Experts of a small language model.
Size: 11 layers, width 128, vocabulary 8192, 37.4M parameters.
Experts: 1 pick a token, a sigmoid router.
Training: a variant of Muon for the experts, 666M tokens, 11181 steps.
Below are experts of layer 6 (counted from 0) of a mixture-of-experts language model. Rows are named up (a neuron's input weights, with its number) and show model dimensions 0-127. Each number is 200 + 20 x the weight over its row's rms, rounded and kept within 0 to 999.
Before each expert's rows: a language model's description of what the expert responds to. This comes from a sample of Wikipedia text that the model never trained on.

# expert 3
Description: Heading and markup fragments. Odd pieces in headings, tables, math and non-Latin text, such as War in World War II headings, Group, semicolons, CJK bytes.
up0,217,230,218,209,164,179,244,179,154,205,198,214,192,164,198,185,183,173,196,180,215,181,203,200,186,184,224,161,146,168,177,204,202,202,187,189,200,210,203,186,203,224,205,195,203,171,178,171,195,208,213,199,209,220,223,200,206,190,205,196,209,211,176,167,198,208,184,193,216,210,196,210,239,240,194,171,229,212,188,162,218,204,182,229,203,240,185,225,210,203,162,170,156,180,179,186,193,203,196,197,200,186,211,182,184,236,215,222,200,235,228,218,193,215,186,188,183,208,182,226,186,204,178,182,210,181,192,210
up1,212,176,201,169,205,191,194,182,197,193,195,200,192,166,219,226,219,208,223,219,228,172,200,180,207,226,224,220,184,180,205,203,166,237,187,204,198,217,199,162,196,212,196,192,195,205,213,224,218,180,221,220,268,198,240,187,175,178,227,200,193,213,180,188,196,239,188,212,193,180,201,178,236,177,191,187,184,179,211,216,211,219,207,209,188,186,192,170,214,263,208,188,219,213,219,198,209,204,164,213,176,203,155,206,205,197,233,202,198,214,184,179,224,207,192,210,225,207,169,193,188,155,211,217,189,214,213,209
up2,196,184,147,230,166,182,190,235,191,210,186,225,183,233,219,224,212,197,180,201,183,207,193,190,180,163,187,163,185,189,194,228,197,189,207,199,214,241,200,201,196,228,190,212,172,279,187,183,188,214,211,223,213,165,218,234,212,192,169,202,211,205,231,194,192,187,192,184,203,213,211,219,209,219,190,189,191,177,198,175,202,205,228,205,181,210,222,178,198,192,174,201,195,210,200,202,206,224,169,225,202,201,167,230,246,215,174,200,193,192,206,189,198,213,178,219,216,209,219,194,204,188,204,173,192,215,234,233
up3,180,213,182,165,213,217,152,201,163,219,197,176,214,190,211,208,187,183,149,215,183,227,210,216,236,217,228,205,211,164,219,175,200,193,204,233,195,201,183,227,186,197,197,170,234,216,220,177,201,188,191,205,181,202,226,198,181,224,173,200,209,195,209,183,216,204,196,181,195,188,188,198,246,180,197,186,200,195,172,212,187,194,202,214,197,178,189,192,184,207,212,232,179,210,193,189,237,231,201,190,175,192,251,235,202,216,171,219,192,215,197,182,236,193,219,175,147,203,202,189,199,191,188,223,217,218,202,162
up4,231,204,178,214,159,206,187,216,235,184,204,225,185,170,153,168,193,228,221,215,202,228,200,234,180,214,182,197,173,220,223,205,196,197,238,197,198,196,208,198,196,202,207,204,213,180,213,181,181,214,219,176,215,196,196,201,199,211,192,195,184,229,194,157,180,198,197,225,237,197,201,210,202,177,224,229,203,212,165,188,167,201,201,205,231,183,220,189,201,176,206,239,193,215,185,152,205,246,192,221,180,190,203,197,198,191,215,213,225,190,203,191,201,225,202,185,163,236,211,241,180,168,217,234,193,205,180,187
up5,184,220,177,184,202,202,171,199,216,206,200,220,216,190,168,170,230,211,183,232,193,173,226,192,201,214,214,189,190,184,144,205,202,198,208,244,218,219,185,202,226,184,239,192,197,192,193,208,238,195,211,207,203,211,202,172,238,178,209,215,217,194,209,226,178,183,196,191,237,192,204,192,208,184,206,164,200,217,163,183,194,193,241,224,171,210,187,206,223,216,192,206,195,198,175,215,220,228,193,211,188,199,167,184,150,203,191,203,222,206,206,186,270,209,178,182,191,218,184,197,231,219,205,187,210,192,222,223
up6,210,172,210,217,166,202,219,229,177,199,179,201,222,186,191,219,188,188,168,233,228,200,217,228,212,185,176,190,220,188,173,224,194,206,177,197,203,225,188,225,180,199,198,190,177,238,194,192,208,204,223,177,193,238,164,167,200,232,195,209,191,224,252,218,197,204,170,203,204,184,181,208,188,202,222,216,194,194,184,206,189,214,198,230,198,191,176,187,178,200,221,182,214,182,214,228,192,200,204,194,179,230,194,172,193,160,210,199,214,167,223,191,197,214,233,224,203,254,207,157,152,204,182,212,213,226,190,194
up7,191,161,222,215,204,186,183,179,176,182,189,221,171,193,198,179,187,220,169,220,181,194,191,207,204,203,200,207,206,177,225,238,161,219,189,213,199,232,246,218,217,195,150,206,221,174,217,196,223,167,202,200,231,202,195,188,209,198,179,195,202,204,199,210,136,203,226,190,226,222,214,180,205,193,204,208,210,187,187,224,228,224,236,206,238,209,216,197,246,175,231,210,193,211,170,169,192,204,168,196,212,200,187,209,207,214,223,186,223,234,215,176,205,195,221,205,211,207,198,189,192,218,195,195,205,181,157,218
up8,179,201,176,154,214,209,201,216,209,175,171,215,236,172,199,209,179,202,200,203,197,221,196,205,176,199,178,199,194,175,233,169,215,218,173,174,242,192,170,181,202,187,166,193,163,183,172,234,213,184,196,217,179,180,219,208,202,228,208,211,205,205,186,205,202,200,207,214,196,198,196,201,221,209,207,210,206,223,219,186,175,195,212,192,181,185,202,176,202,205,171,182,205,196,219,174,238,207,209,195,223,201,192,210,251,233,165,203,232,193,250,200,217,207,180,243,174,192,224,177,185,232,195,212,211,158,225,208
up9,168,219,202,194,174,204,231,190,177,173,204,213,214,189,193,198,190,225,205,209,201,168,178,193,188,166,201,210,204,208,199,224,181,203,181,228,229,197,181,216,217,199,207,245,171,191,180,223,180,232,199,195,198,226,186,166,195,199,194,225,222,194,212,215,206,222,203,209,182,218,174,210,255,196,212,243,168,168,217,171,172,205,198,217,225,184,203,222,219,207,207,164,217,225,214,180,240,231,184,221,188,197,179,217,184,209,199,195,145,196,205,205,199,175,194,195,174,190,234,174,224,164,198,217,201,188,196,195

# expert 30
Description: Definite article. The word the and other determiners such as his, its, their, entire, usually after prepositions like of, in, to.
up1,186,187,194,206,225,213,192,176,197,209,180,224,217,216,209,205,191,205,180,211,200,183,182,244,162,190,209,216,196,204,245,202,196,186,197,193,196,232,219,171,239,245,178,175,170,203,166,211,218,187,241,202,211,213,169,166,214,185,228,204,201,203,167,173,203,188,181,205,215,190,192,222,183,221,194,185,197,199,197,180,200,193,203,217,231,165,182,194,198,192,203,191,214,195,218,246,183,196,184,204,193,226,197,207,180,208,205,244,203,157,205,202,186,203,177,186,193,177,194,180,190,249,249,213,221,209,162,179
up2,209,206,181,221,177,174,212,208,188,209,172,170,198,189,183,226,195,226,207,164,212,197,209,213,208,204,223,183,213,204,199,197,189,162,209,188,189,200,237,174,210,229,205,204,221,225,177,209,215,236,185,150,201,180,179,165,218,228,177,148,190,220,209,202,197,197,189,211,170,188,182,199,196,185,173,220,198,242,194,243,170,192,202,184,205,208,200,227,200,213,208,209,215,164,186,204,202,216,174,194,224,224,170,195,207,221,207,167,210,209,233,151,187,188,197,203,194,217,201,179,213,222,171,170,170,177,190,185
up3,201,220,150,219,224,204,201,210,201,175,170,209,176,181,192,178,170,203,195,225,169,196,195,251,196,221,208,196,194,189,210,208,231,223,194,214,209,171,229,206,230,198,211,161,231,206,212,165,209,235,171,224,171,206,200,188,209,245,210,165,191,186,229,188,186,181,205,197,222,216,186,229,186,193,184,204,186,186,183,178,204,180,223,195,192,222,218,221,219,220,178,211,223,160,224,209,188,185,148,182,211,220,189,220,209,217,194,264,193,214,195,197,190,198,204,192,212,216,206,192,195,200,191,187,186,204,215,197
up4,153,177,198,207,201,189,222,224,178,225,209,202,199,206,210,181,210,207,164,222,231,243,200,249,220,243,224,199,195,183,186,199,175,212,220,166,190,177,216,224,207,239,181,189,186,237,197,200,186,212,224,217,222,205,182,185,185,203,192,191,201,193,182,199,189,183,170,199,208,166,184,222,208,198,209,177,220,217,224,211,203,178,205,194,196,191,189,212,212,191,183,207,197,179,214,223,167,196,178,209,189,158,246,197,181,221,200,185,205,210,205,212,189,158,164,190,235,190,155,220,219,195,210,208,236,227,202,189
up5,220,213,154,217,210,154,198,172,175,222,184,187,229,169,182,161,206,173,222,208,185,206,228,168,225,211,201,207,194,207,193,196,242,209,165,206,215,210,160,195,185,245,209,174,207,188,174,177,190,194,189,194,195,192,204,193,214,212,221,186,205,195,191,169,205,194,205,211,233,191,207,243,186,200,228,216,229,167,220,215,208,205,219,188,214,197,229,227,238,206,169,196,214,167,195,206,186,172,256,192,203,185,189,198,210,193,191,193,211,216,182,198,225,230,185,182,184,201,218,217,202,208,195,215,173,223,187,218
up6,201,180,174,197,225,203,214,222,202,235,208,205,205,144,186,235,152,178,197,196,205,187,182,219,165,211,198,211,191,163,228,147,186,230,174,211,195,194,232,206,201,208,246,203,210,213,196,196,196,171,187,204,189,214,164,192,194,191,201,201,186,217,221,199,208,192,196,237,201,187,176,194,190,199,214,229,207,192,163,199,221,241,188,178,170,187,226,183,187,199,203,193,214,199,180,199,180,227,214,218,220,202,200,185,194,222,201,195,206,195,199,214,226,205,191,220,144,203,190,231,203,160,170,233,218,217,200,180
up7,151,230,224,223,193,200,233,215,182,205,178,206,249,206,180,170,189,193,187,202,216,203,200,198,194,252,186,199,194,195,208,221,229,202,170,217,189,185,168,197,172,202,198,202,190,212,159,214,219,224,189,201,208,221,218,205,170,162,200,201,213,183,237,194,189,206,203,195,206,168,215,209,192,187,222,224,195,209,251,204,216,200,214,211,211,207,224,213,191,156,218,188,168,205,200,164,182,195,237,235,227,182,189,227,223,186,218,163,189,235,184,227,215,175,188,190,184,223,215,200,210,202,211,193,210,195,205,182
up8,195,222,180,174,236,207,205,207,205,175,196,186,174,204,208,199,165,185,198,203,194,209,186,206,200,231,188,227,222,206,259,175,224,185,199,178,224,209,223,175,211,206,212,186,186,212,232,214,205,207,210,204,214,227,234,193,192,165,204,206,195,225,237,175,208,256,190,218,221,199,192,203,181,175,213,203,208,212,183,221,158,178,203,185,198,205,213,186,220,216,216,190,217,226,202,210,188,206,180,191,181,179,176,182,219,212,189,170,189,202,171,180,180,237,178,205,205,182,235,249,187,197,163,219,188,179,193,164
up9,237,176,218,201,196,171,224,192,204,206,185,198,204,229,196,185,138,200,207,204,207,198,183,183,197,201,206,209,231,217,215,193,186,235,209,173,195,215,236,259,209,186,192,210,204,206,250,206,210,166,214,212,208,229,220,198,232,205,194,191,177,231,203,217,200,213,185,190,178,162,181,202,185,213,183,178,196,192,214,203,218,216,216,228,217,205,218,216,208,173,186,156,207,202,185,166,196,185,191,235,195,200,208,201,229,204,168,239,196,196,196,195,179,177,236,147,204,231,210,189,199,208,195,200,190,191,186,170
up10,244,200,195,175,181,219,178,188,176,194,157,202,226,179,198,200,192,225,149,213,195,191,202,203,190,155,182,223,163,213,201,195,199,198,246,237,168,204,202,238,201,215,241,202,145,212,206,194,187,197,178,213,189,185,225,224,212,222,198,221,177,202,201,189,187,209,183,208,214,215,182,198,197,183,201,187,165,229,182,220,218,183,197,207,214,218,180,202,179,180,172,190,182,196,208,166,200,180,219,197,169,220,204,163,220,187,187,219,226,193,195,184,158,196,200,220,169,216,205,222,197,193,210,174,209,192,212,214

# expert 20
Description: Ordinals and adjectives. Ordinals, numbers and short adjectives after the or a in biographies, such as first team, third of seven, sixth generation, long-term, young.
up4,201,169,205,243,176,242,173,219,207,190,178,195,197,186,179,222,235,215,206,180,202,225,210,229,199,192,242,219,198,174,196,209,222,199,214,194,200,158,244,188,166,182,182,202,195,201,177,194,180,197,217,203,250,200,226,208,196,163,185,192,186,200,185,226,168,204,215,160,177,191,236,219,203,189,170,195,180,181,204,248,164,194,217,211,214,176,186,205,187,183,184,202,233,217,189,216,189,193,173,215,207,204,201,176,204,212,219,165,183,197,198,201,207,189,162,193,215,206,186,187,183,186,170,182,213,203,188,178
up5,195,221,216,194,208,169,210,208,214,218,190,174,192,192,152,187,197,183,229,213,204,225,183,199,184,195,185,193,172,197,203,207,177,159,202,189,190,215,205,159,234,214,172,184,181,205,181,198,215,184,222,208,197,188,200,197,207,240,185,185,206,170,218,240,206,209,214,235,214,198,172,200,165,157,171,210,230,196,196,214,214,219,192,231,177,237,227,191,190,182,176,227,213,185,206,174,204,203,165,184,217,219,198,211,168,184,194,152,214,212,196,170,213,209,205,224,175,187,215,218,186,176,197,203,246,183,171,203
up6,170,182,181,200,212,224,205,215,197,207,191,227,229,204,209,190,187,167,208,190,189,192,215,229,204,174,197,158,197,165,199,187,188,185,189,221,210,182,211,137,170,222,197,206,216,192,195,215,213,244,211,184,220,233,175,229,176,193,220,181,215,178,222,188,176,144,211,174,203,201,231,187,187,199,176,232,185,211,198,168,184,184,206,213,213,215,201,216,216,176,193,199,201,191,208,196,190,189,203,166,193,196,224,200,180,164,218,184,196,174,220,203,222,224,245,180,173,182,162,210,213,165,199,200,209,177,203,203
up7,175,182,173,208,240,199,196,186,224,186,226,194,178,195,212,164,210,235,214,165,195,213,196,213,194,229,235,210,202,239,177,192,218,164,177,187,181,185,198,178,214,202,186,171,185,170,197,207,178,214,226,213,192,198,207,181,229,214,207,243,197,160,171,198,180,220,186,195,197,179,195,193,195,198,211,229,196,218,194,207,215,243,202,222,189,205,202,192,198,182,238,165,210,184,230,189,185,225,139,206,175,187,203,242,202,198,196,229,187,206,193,190,196,188,201,204,194,230,217,189,226,168,174,221,188,216,214,190
up8,187,186,211,195,172,204,209,169,233,176,201,201,212,214,203,207,243,185,189,201,226,169,181,182,217,168,207,211,197,188,197,193,163,178,193,186,201,221,203,243,221,207,174,207,210,165,187,222,174,155,162,247,193,181,206,201,185,215,173,221,218,200,220,228,172,219,188,192,243,189,215,244,199,213,201,186,187,190,184,185,165,217,218,214,183,188,154,210,191,174,189,188,191,196,204,208,174,192,206,230,196,231,220,206,191,217,196,223,205,240,196,177,193,214,209,211,175,193,203,232,214,222,194,170,212,212,182,184
up9,208,183,215,229,203,183,172,212,198,199,179,193,175,236,197,203,211,206,175,208,219,222,195,214,210,212,199,176,188,200,234,179,195,243,194,248,206,160,210,181,202,212,206,228,175,202,225,181,227,173,212,215,205,186,193,193,208,227,241,193,164,156,206,223,165,161,234,186,198,204,233,165,176,205,205,214,186,185,214,197,193,186,213,182,217,184,200,192,177,241,183,222,194,241,178,181,199,189,205,203,215,194,186,196,200,202,162,241,208,202,184,220,232,206,205,216,154,200,218,191,179,196,220,209,208,189,208,203
up10,226,175,206,191,220,194,205,205,217,235,155,198,179,206,163,158,222,167,220,208,161,235,227,244,188,222,208,205,189,218,225,211,184,187,189,229,199,213,178,197,183,217,190,201,212,193,216,212,180,184,181,201,185,200,195,217,189,223,209,204,209,207,211,219,157,235,176,209,191,166,202,210,179,208,179,212,217,164,231,227,213,206,223,238,192,234,203,208,208,219,240,205,199,186,236,195,217,221,221,250,204,195,196,220,208,176,229,196,205,187,207,196,239,197,214,218,191,210,194,213,202,209,183,199,190,175,216,216
up11,191,215,206,222,186,224,201,192,202,215,191,187,200,195,181,204,214,190,193,160,223,237,168,185,160,185,239,207,173,186,182,195,231,216,190,240,236,173,194,216,196,166,212,185,250,193,179,204,212,187,207,203,189,201,178,200,195,225,214,222,215,239,189,205,193,202,214,217,171,199,206,204,215,200,194,126,193,193,211,203,226,204,213,186,208,202,240,205,168,205,152,176,181,214,199,208,211,192,169,178,218,162,184,230,183,210,222,218,214,206,212,199,192,241,194,214,201,199,191,222,208,210,204,213,206,215,231,205
up12,214,216,190,195,218,191,225,173,159,205,191,236,198,173,195,184,217,213,212,209,235,220,216,183,181,221,195,185,162,209,223,227,199,190,209,221,188,161,171,200,202,165,181,179,206,197,174,216,184,207,250,180,212,158,230,213,170,205,179,208,182,199,215,190,174,197,221,177,199,197,150,182,190,189,173,200,159,215,204,172,207,192,192,215,205,217,185,231,201,188,218,195,206,208,201,194,195,245,222,184,168,212,181,204,202,198,218,201,206,186,211,239,173,219,214,207,192,216,170,173,166,183,195,201,239,207,203,214
up13,200,205,203,198,194,237,218,197,204,197,211,211,223,181,221,180,210,208,194,213,198,246,200,152,203,221,179,226,178,186,200,180,222,200,224,169,210,177,188,174,187,179,187,160,184,213,193,257,228,225,193,223,223,192,194,192,191,203,227,223,235,213,215,226,179,187,169,213,192,199,214,191,182,183,182,222,230,173,215,191,182,215,227,207,191,208,207,193,181,191,168,151,191,217,222,206,216,184,226,190,211,206,215,192,175,178,214,213,242,141,192,201,187,211,185,194,215,196,215,212,197,173,210,218,176,207,211,227

# expert 11
Description: Articles before measurements. The article a and determiners like each, same, this before quantities or measured values, such as with a time of, a height of, a population density.
up0,171,181,201,231,190,224,227,205,196,210,216,190,195,175,220,159,230,196,169,207,146,210,197,195,230,206,185,173,178,210,201,189,198,182,231,206,184,165,207,200,177,227,216,186,175,200,224,163,180,190,189,199,233,211,200,210,208,144,207,200,186,200,194,206,197,183,220,220,186,229,191,195,196,188,216,214,231,209,209,172,202,199,193,201,213,170,160,192,213,194,171,199,196,231,197,200,218,223,174,227,185,201,245,195,210,224,180,203,200,159,217,180,217,171,162,209,199,217,201,215,205,208,221,219,239,184,211,173
up1,222,150,190,198,215,192,182,185,202,182,234,207,210,205,201,202,181,196,178,167,216,216,199,192,231,205,172,214,200,198,219,182,211,217,147,177,186,198,226,204,188,201,184,213,176,196,168,177,171,165,202,222,195,169,225,253,162,219,170,201,215,192,179,190,198,182,221,218,206,163,168,170,193,206,200,228,209,196,204,154,202,208,191,190,195,167,189,175,226,197,178,183,208,201,183,194,211,212,189,250,188,209,179,197,194,175,204,201,194,181,222,199,215,218,178,202,198,194,182,221,240,232,177,196,219,188,219,195
up2,190,190,206,206,222,208,204,238,185,215,209,187,175,210,223,172,186,151,203,204,213,217,173,218,193,200,201,172,192,212,213,204,164,167,165,180,188,218,206,220,187,227,195,202,195,204,215,227,184,178,214,208,224,184,213,216,209,210,216,210,196,210,186,183,171,191,215,184,223,198,201,201,211,167,232,204,187,208,220,196,228,215,211,218,217,196,182,212,217,182,207,204,168,187,165,193,194,196,175,138,195,223,192,239,213,196,192,181,198,199,219,191,177,174,195,250,202,257,184,216,181,166,197,220,251,218,184,186
up3,203,182,233,189,235,173,179,192,201,222,192,218,216,188,210,179,215,203,215,217,217,231,210,208,189,187,228,172,223,180,182,178,216,176,215,194,205,200,199,182,172,181,193,218,195,226,194,211,186,192,203,216,221,216,200,178,209,180,212,195,190,227,215,200,209,220,161,228,206,246,229,172,205,163,199,188,230,201,204,191,212,179,193,182,210,230,170,191,200,213,159,194,203,232,182,168,185,209,225,175,212,220,201,205,198,168,225,197,196,223,174,179,171,162,232,197,177,182,211,162,220,188,236,185,178,215,179,159
up4,182,200,223,177,211,190,192,196,218,205,206,230,183,184,236,202,192,200,149,172,219,212,210,178,188,180,179,165,193,188,240,220,218,228,244,210,204,202,177,209,170,189,205,181,208,193,199,178,203,187,242,193,215,186,199,175,220,178,213,188,194,200,199,190,192,185,202,200,238,219,193,203,220,205,231,201,192,178,190,197,177,204,210,170,230,214,216,198,196,238,202,202,230,209,182,196,204,243,211,173,185,191,170,195,193,173,153,186,185,184,183,163,214,153,185,191,175,222,187,240,212,208,220,233,215,224,212,200
up5,139,170,173,247,198,213,223,234,199,225,194,205,248,203,231,176,193,211,211,172,224,198,217,221,189,211,215,189,214,179,229,204,202,219,196,182,179,207,199,218,178,205,203,222,166,209,207,194,223,214,184,217,196,204,188,177,194,189,197,213,220,204,193,206,171,165,192,192,196,238,174,202,213,209,215,216,207,179,197,231,173,194,218,190,210,178,178,207,248,185,186,209,211,200,185,180,240,189,221,197,171,186,212,187,218,240,218,219,217,211,212,218,178,156,195,204,207,198,172,208,213,161,209,196,211,201,234,186
up6,211,193,165,195,197,233,200,162,192,173,176,201,189,204,208,200,188,177,214,211,204,187,199,175,191,189,213,155,204,192,180,203,210,187,202,154,199,189,161,186,176,182,210,218,183,227,187,194,236,170,210,199,203,195,242,204,265,206,186,188,184,212,175,187,165,212,209,209,191,182,154,162,221,210,182,213,198,203,192,210,168,216,210,202,223,195,193,237,222,228,191,183,209,205,220,183,183,209,190,188,173,181,209,247,211,203,203,213,229,250,221,210,225,209,180,201,197,221,176,192,197,219,181,214,221,203,199,212
up7,207,209,198,209,206,212,187,227,202,229,232,186,162,156,211,218,219,159,206,196,199,244,189,216,213,199,181,235,168,203,182,194,185,195,193,185,191,179,154,240,187,198,197,198,209,160,219,190,211,193,208,189,227,213,209,224,198,184,214,204,197,217,194,215,170,220,181,156,224,206,185,197,198,230,177,207,189,202,197,175,171,202,201,215,246,209,188,152,211,179,210,226,176,180,223,213,211,221,192,217,203,205,204,196,158,170,229,184,230,224,215,224,211,213,224,202,202,214,208,195,175,182,176,205,231,205,189,211
up8,183,195,195,211,198,183,199,216,179,215,173,209,200,188,221,185,164,186,188,233,241,207,204,211,205,201,220,210,183,168,196,180,225,202,196,195,203,197,161,149,181,206,169,215,223,178,189,209,210,240,186,202,179,180,188,198,184,206,187,222,178,197,178,230,183,182,216,191,174,215,179,208,232,194,189,182,200,226,249,192,191,236,189,225,193,226,183,185,215,187,156,196,210,180,183,182,194,210,160,195,208,160,204,236,209,194,211,154,206,204,209,162,185,205,169,206,209,207,190,173,199,210,184,214,213,234,169,176
up9,225,187,237,202,202,233,205,200,185,190,235,197,208,225,231,189,219,218,157,226,195,217,179,192,188,197,221,186,172,184,179,214,220,176,187,198,187,202,188,209,206,245,176,192,196,214,224,159,193,174,206,190,153,174,204,205,213,208,179,198,187,192,190,223,194,233,208,203,204,212,203,209,206,174,180,224,204,227,192,218,152,209,211,202,161,201,207,206,190,191,216,218,196,188,207,191,197,172,188,219,188,250,202,208,195,207,191,192,247,192,172,230,171,181,200,136,208,192,219,222,217,192,179,233,199,210,207,187

# expert 14
Description: Two-letter syllable starts. Short consonant-vowel pieces starting a word, lowercase or capitalized, such as di(chotomically), mo, ne, co, Da(fydd), Ku(ssmaul).
up0,154,226,207,193,198,196,167,188,177,232,215,197,197,196,232,170,240,183,182,211,221,207,216,213,177,179,195,233,157,216,208,206,215,188,251,197,194,193,245,254,206,205,187,194,170,214,211,192,215,204,226,219,173,184,182,172,185,212,174,215,238,184,203,203,194,189,225,199,200,206,229,212,221,191,191,212,185,189,200,193,199,196,209,202,236,188,174,211,194,214,182,217,205,213,160,189,212,189,148,202,219,190,193,206,182,209,180,245,209,215,186,185,156,204,191,200,224,185,198,205,224,178,200,179,194,195,218,195
up1,194,183,173,197,165,198,218,211,184,255,165,200,246,197,199,185,200,191,190,190,187,172,192,207,208,204,226,230,201,196,196,201,199,199,177,179,187,165,209,239,209,182,220,200,165,234,232,196,198,206,249,191,191,164,189,213,193,197,182,177,180,215,223,196,174,210,212,181,210,219,237,210,193,207,180,203,157,207,179,203,219,190,211,209,203,216,218,168,198,171,214,199,205,189,192,193,228,208,179,193,175,180,169,219,215,177,186,169,218,198,231,195,224,207,217,214,233,165,218,218,217,190,195,211,170,204,157,186
up2,194,211,221,164,175,194,190,212,187,234,235,232,184,192,197,195,202,159,182,208,234,210,178,200,185,206,208,182,201,225,193,188,184,220,205,175,228,184,194,195,163,170,219,192,248,212,249,181,155,195,191,196,175,195,198,194,212,184,179,220,181,227,151,216,178,219,225,220,223,175,163,203,250,199,192,207,196,207,190,210,207,204,206,193,198,215,193,222,200,185,235,199,194,168,219,181,190,216,174,196,196,207,207,203,196,200,191,225,181,203,177,168,187,191,203,212,247,181,196,220,221,224,233,212,206,207,193,197
up3,185,186,189,204,162,207,254,211,167,192,182,193,201,190,245,174,195,208,223,208,153,155,187,194,160,184,214,218,194,205,196,229,182,214,202,189,199,151,193,189,189,209,203,206,184,212,184,203,180,203,194,202,199,203,212,190,196,190,201,182,203,204,174,192,206,216,210,180,219,209,217,203,195,195,206,210,232,197,222,218,166,198,206,169,237,226,207,209,184,250,181,200,226,164,243,219,214,204,198,196,205,221,198,208,196,179,165,193,223,196,222,198,210,232,217,222,187,205,164,256,225,207,206,213,172,204,213,211
up4,214,193,195,190,191,223,196,239,178,185,173,184,191,199,142,189,164,217,203,213,191,227,240,183,205,195,199,172,205,234,232,200,209,204,201,206,202,211,183,182,206,200,195,178,231,211,183,217,191,184,215,211,176,220,201,192,212,187,169,173,194,156,218,212,202,197,169,178,224,221,202,179,194,215,211,232,193,177,199,215,173,189,198,200,205,184,181,239,211,200,160,196,179,208,237,191,218,236,161,229,209,192,172,189,204,208,191,186,226,210,262,181,198,208,191,188,198,194,227,204,209,181,170,163,207,189,217,210
up5,196,214,193,175,250,201,190,205,200,173,236,218,177,175,190,172,200,190,173,175,206,176,188,202,175,175,208,235,182,207,195,178,188,176,220,238,221,185,190,171,196,178,254,213,224,195,194,216,199,167,186,184,237,185,195,190,209,198,174,218,207,203,201,182,188,206,218,230,210,195,209,185,169,177,198,232,232,181,179,211,242,208,189,174,221,211,204,199,229,170,188,225,197,214,212,182,211,169,208,259,189,182,210,233,166,203,190,206,222,205,194,209,201,208,195,195,199,214,202,230,234,186,186,193,207,195,194,178
up6,197,200,203,198,203,215,187,170,220,158,205,211,196,182,190,201,169,158,204,205,216,186,183,205,229,206,181,215,188,139,180,178,221,206,207,209,226,179,240,217,175,175,162,212,226,210,212,187,213,194,179,181,200,218,173,186,187,214,182,192,197,224,239,216,162,181,220,185,209,225,182,212,140,203,192,191,210,194,225,219,229,231,188,188,226,201,220,204,224,175,195,203,202,163,191,212,201,209,191,190,159,188,174,187,197,186,208,197,187,208,236,207,202,208,183,172,216,215,197,221,205,176,197,218,168,216,176,217
up7,224,195,222,194,183,214,225,230,186,179,211,203,210,173,196,196,230,158,177,187,174,206,179,193,173,196,199,189,219,198,237,202,199,229,213,179,219,194,217,215,234,207,231,152,242,239,225,182,196,188,224,190,171,202,183,206,204,175,204,180,170,222,208,197,199,209,192,242,192,217,189,173,218,193,200,209,204,205,172,189,237,202,196,245,179,198,164,162,197,186,220,163,209,193,192,206,184,201,192,228,206,226,194,172,212,215,192,201,199,192,202,210,228,209,213,216,188,217,162,163,223,183,177,226,200,220,195,190
up8,178,188,207,185,199,167,186,174,218,124,203,204,221,209,209,197,180,198,196,204,184,213,194,188,225,204,176,194,191,213,200,202,189,200,199,188,209,210,189,219,149,216,233,174,216,209,205,225,214,205,233,215,184,245,198,201,227,215,179,173,219,224,202,222,215,194,212,221,218,195,186,212,214,209,180,235,203,188,187,182,162,186,179,212,206,231,224,185,196,201,207,237,182,189,206,214,221,175,194,225,178,185,192,212,140,227,189,250,184,205,208,217,216,179,211,214,184,199,227,206,201,204,177,218,171,214,173,210
up9,219,172,180,191,197,202,216,228,207,164,200,199,206,210,224,196,178,224,207,177,201,242,194,189,187,189,180,222,196,197,179,205,219,170,172,218,233,206,224,226,207,192,177,207,200,211,197,180,166,229,228,191,210,192,197,228,185,164,192,229,168,196,243,227,164,211,229,213,212,194,166,184,200,180,244,208,198,198,178,207,220,195,200,192,201,224,192,219,207,202,211,216,194,193,189,189,181,164,180,224,184,222,179,178,177,212,151,183,206,168,188,188,187,190,226,198,209,221,190,240,183,175,172,194,190,203,220,242